Weights of a small mixture-of-experts language model, trained from scratch on English Wikipedia: 51.1M parameters, 562M tokens.
Below are experts of layer 6 (counted from 0) of a mixture-of-experts language model. Rows are named router (the router's row for the expert), up (a neuron's input weights, with its number) and show model dimensions 0-63. Each number is 500 + 40 x the weight over its row's rms, rounded and kept within 0 to 999. Numbers have three digits each.
After each expert's rows: a language model's description of what the expert responds to. This comes from a sample of Wikipedia text that the model never trained on.

# expert 0
router:582476600493507394549457572394506479603443431589490530427461473445543492528574510415463496447569502512547557539509472500522524545525529509490517566462508491534457550460466532482527474522524482
up0:481560491481502525525509481527465546494510454458378436548446484468442447543487488460509540495516445509496434470446484475491546423515483463436495484432464556479527460516479482471489456498493496
Section-heading equals signs and word-initial pieces, often capitals or initialisms, such as United, South, U in UFA, sw, requ.

# expert 16
router:490514563532434488491462555433438533538449424490535499435462489448534509472562488536483523449504505513569508526547459500514527571491482563531555516472527542536550519481539509536471547537500459
up0:462453438550423515488553494550477598478500556473518493558465529505443535556544539512545520533483471528451530482438475491510454505522511456560418469536492484520493513496502547533525446548500465
The conjunctions and, or and ampersands between items, plus byte pieces of Thai, Chinese and other non-Latin script inside tables.

# expert 28
router:467549506501424436524445473426468524512484495536489529478466581500446514498496453464463501485470454556516561503559572511529560540494493539524527553467554522551461521479476559542517519505470529
up7:456514367494495423558482482449544614479499485473499553507511485495438518479501557510519450519459545446515493484544502460499529520502481475459500520506486496562476482460520468546535450492540491
Apostrophes in contractions and possessives (you've, women's), and lone initial letters t, c, T, w beginning words, plus table pipes.

# expert 30
router:504501495492456468556559489518526475536448475497410549509512476415469482549462559456652510466568553489523560502479510451463510529535590489482524526574499491501529472489496481513474540506480478
up0:549450535483410586506512480556466511475584536486465512557510453507506488520432508484502563505523482419521533464451540527575428477522604480509482459541498481463546391465527581513518498470500462
Word-opening pieces like pr, sp, qu, n, v, conf, and ice in vice president, starting common English words.

# expert 27
router:542474502510449392546516472469479394477464500488478494510489396474516476451532484489457450532517495492516548463515441504455518511486553539493494630451471482499491492515443517470485530549476459
up0:512567497482443499545533571491520534521537522435479567534533466475541541498522505468467509425533540529491475542475586525646519528470474516461514455491426503491548543516469544532489511486547574
Word-initial Latinate stems like comm, acc, cons, oper, and oc in democracy or cocaine, usually followed by ation or ate.

# expert 23
router:495509529428482465588436561554511577464464488427559528488491455484522502515554456519454538496541416563524593480436464509512521546454457396577476561467533467512485533500456528482538504511516479
up7:474469554577484452496558543467558608484572461503513526528514567454538510454553466551445515457498482483488570474520427545410481485490558504465528559405522475517467509499510498548503462521502449
Single digits within years, dates, scores and catalogue numbers, especially leading 1, 2 and 9 in years like 1830 and 2009.

# expert 31
router:561481493566483477531588574477526493514504506479454515442512487474493473439468554483544547516542531499523525509514547494438503536518565468485527527511551558431498473469576515550599492531530453
up0:474488528491446510507514538447578430513470502529498534449547520555521529467447510526547474518501518458497502518502548452432491509510537475517505557493434453470502459469472480526463484378496602
Opening pieces of first names and surnames after a preceding first name or initial, e.g. Sing-er, Dan, Rob, Bro-ck, J-enn-ifer.

# expert 2
router:580467610500502408533461549407500481600452437591486541441466461450527488572564506422465486447562499527539564534495453526498516533524546519472539558456505515525440538446467540480543467531512490
up0:471494454504442502436492535532450550468500532520528412574556537576512543550489469515535487534521481458571580504501471536529503458521467485563504532442529568573448542573524505489503518510458491
Word pieces inside proper names and rare words, such as hn in Johnston, Los, New before York, and digits before ordinal suffixes.

# expert 14
router:534547480539574499489546452495531483530625505556471503479479476538533540505406490449575543446519477462516473526544464472547543534535541489480458452471549498476536515457566488495545530477532451
up7:507509486460569471462516464501459570535453513451440480532456546541475514509514496535430491527497463582531536491484534494580421520491492429501613500451487570455515475518533462543511537487529440
Final pieces of nouns and verbs such as s, ing, er, ge, ope, plus plural people-words like students, men, people, They.

# expert 5
router:554491512534464511529497510492504490534564538548464533486524540465539561480555493556512480545461542519474478525563522513480535544485472618427576554488509509575451533500490502527456429500537485
up7:494597468503405444513532533494487591528492543500466491481424500470461444437582544547582491481466464450455472555581533429497495508472523504509524485513511495450514485544477511493487453445517519
Pipe separators, dashes and closing parentheses in sports and results tables, plus position and country codes like FW, MF, MEX.

# expert 1
router:410580474491517494562545475448492469538565478514456489474544490470476459525428475467460510483450455415571524479562547497536431494503433552473472466485518509480506576492486453447545564463539434
up0:491501524464612558511508510483469497504410477457471512479592423483433510458485509492527496553473526473482499453508511480485533462494485454488510578528507611557510520464439566454552518477532523
Short inner word pieces after a capitalised first piece in names and words, such as W-ond-ers, R-ang-ers, Sp-id-er, g-um.

# expert 19
router:585460612499498402530451557404488494603435441583488532423439465444544494541583477419473505447563496522531564538503456515505522537547538511500527585462480482531472520445456532477535483505531474
up7:565442516513449501440560525497583562539515467463433467521528507518487474533446525495436500554506557535446466440420498540526488477465485563503494490479431531511471537544558495445398490495396462
The bare space before a year or number following month names in dates, e.g. 2 December 1936, June 4, 1926.

# expert 8
router:453508474451423472518507527468488479517467475411496513486470534477535511505507557504471509482517456574528448555442490493498500528489462443477562430558572446571524575469496509513517456448513547
up39:516576514470451551554506517454437492529441581510513499491519468516551501458502445501478495577428479476455534401503450542530487471521408538566448498513510464611471514560570487457514493478533438
Opening parentheses, opening quotes, hyphens in compounds, dollar signs, and word-initial prefixes such as sub, pre, trans in technical text.

# expert 6
router:500441519509587439460428522540513447470470509479484521503460454515545561540541439533513447485513476493469505489454484507511469501527440535530532550556480483518405486481468533501522504462534526
up7:540455552579547465534496440477567481429450472498470515553460554503528522535514458511491480520458469544531485509483531525561475487557459501506436501426486481537497444492504508492517489524489419
Bare spaces before numbers in table cells, score dashes like 6–3, minus and plus signs, and zeros inside years.

# expert 25
router:595513476543431428506454537554555511513570566563495488492489541549492526492539474408491518472452467575527476525533473487516487496478525503475470568466482554441500522450479528517434479540528453
up32:404516473477509484475477561514463459538448467554471516495458454456544498472519448519466522517477474490453576425566562490492504423482475527587522510551543526561471478537464588506494479471480555
Abbreviation letters, units and field names in infobox and table data, such as FIPS, OCLC, AMSL, Coordinates, kg, m.

# expert 24
router:591449610477507420545449549400493499588466469594531537452441464457537469553559496425514514448542474543534564531479484521515526562520525472468520563431524466531429533468481541496548481541501502
up7:491475488479541537468546508550514530475522533459524491564459549489530485513444479510500552510474418572501470509494469539551519441544398503440553481514501505541466515503508470505438451483506558
Single digits inside numbers, scores and records like 70–10–3 or 5.6, plus the article a or an before nouns.

# expert 11
router:555581524535534500510512444530529495498548499508459466535432504540498496440487580501520560486546551575513567523531515465494559543436537453512466529533499535521543504453570513431487438498526479
up7:537480554543417465538503440535470622483451506442551443490515515479562522469507532564457523482523469494580508556530544524456465511495526494528477471441481464498552533507444452423479489476472527
Adjective-forming endings and nationality or scope adjectives, such as ical, ural, ian, public, national, American, and digits before ordinal th.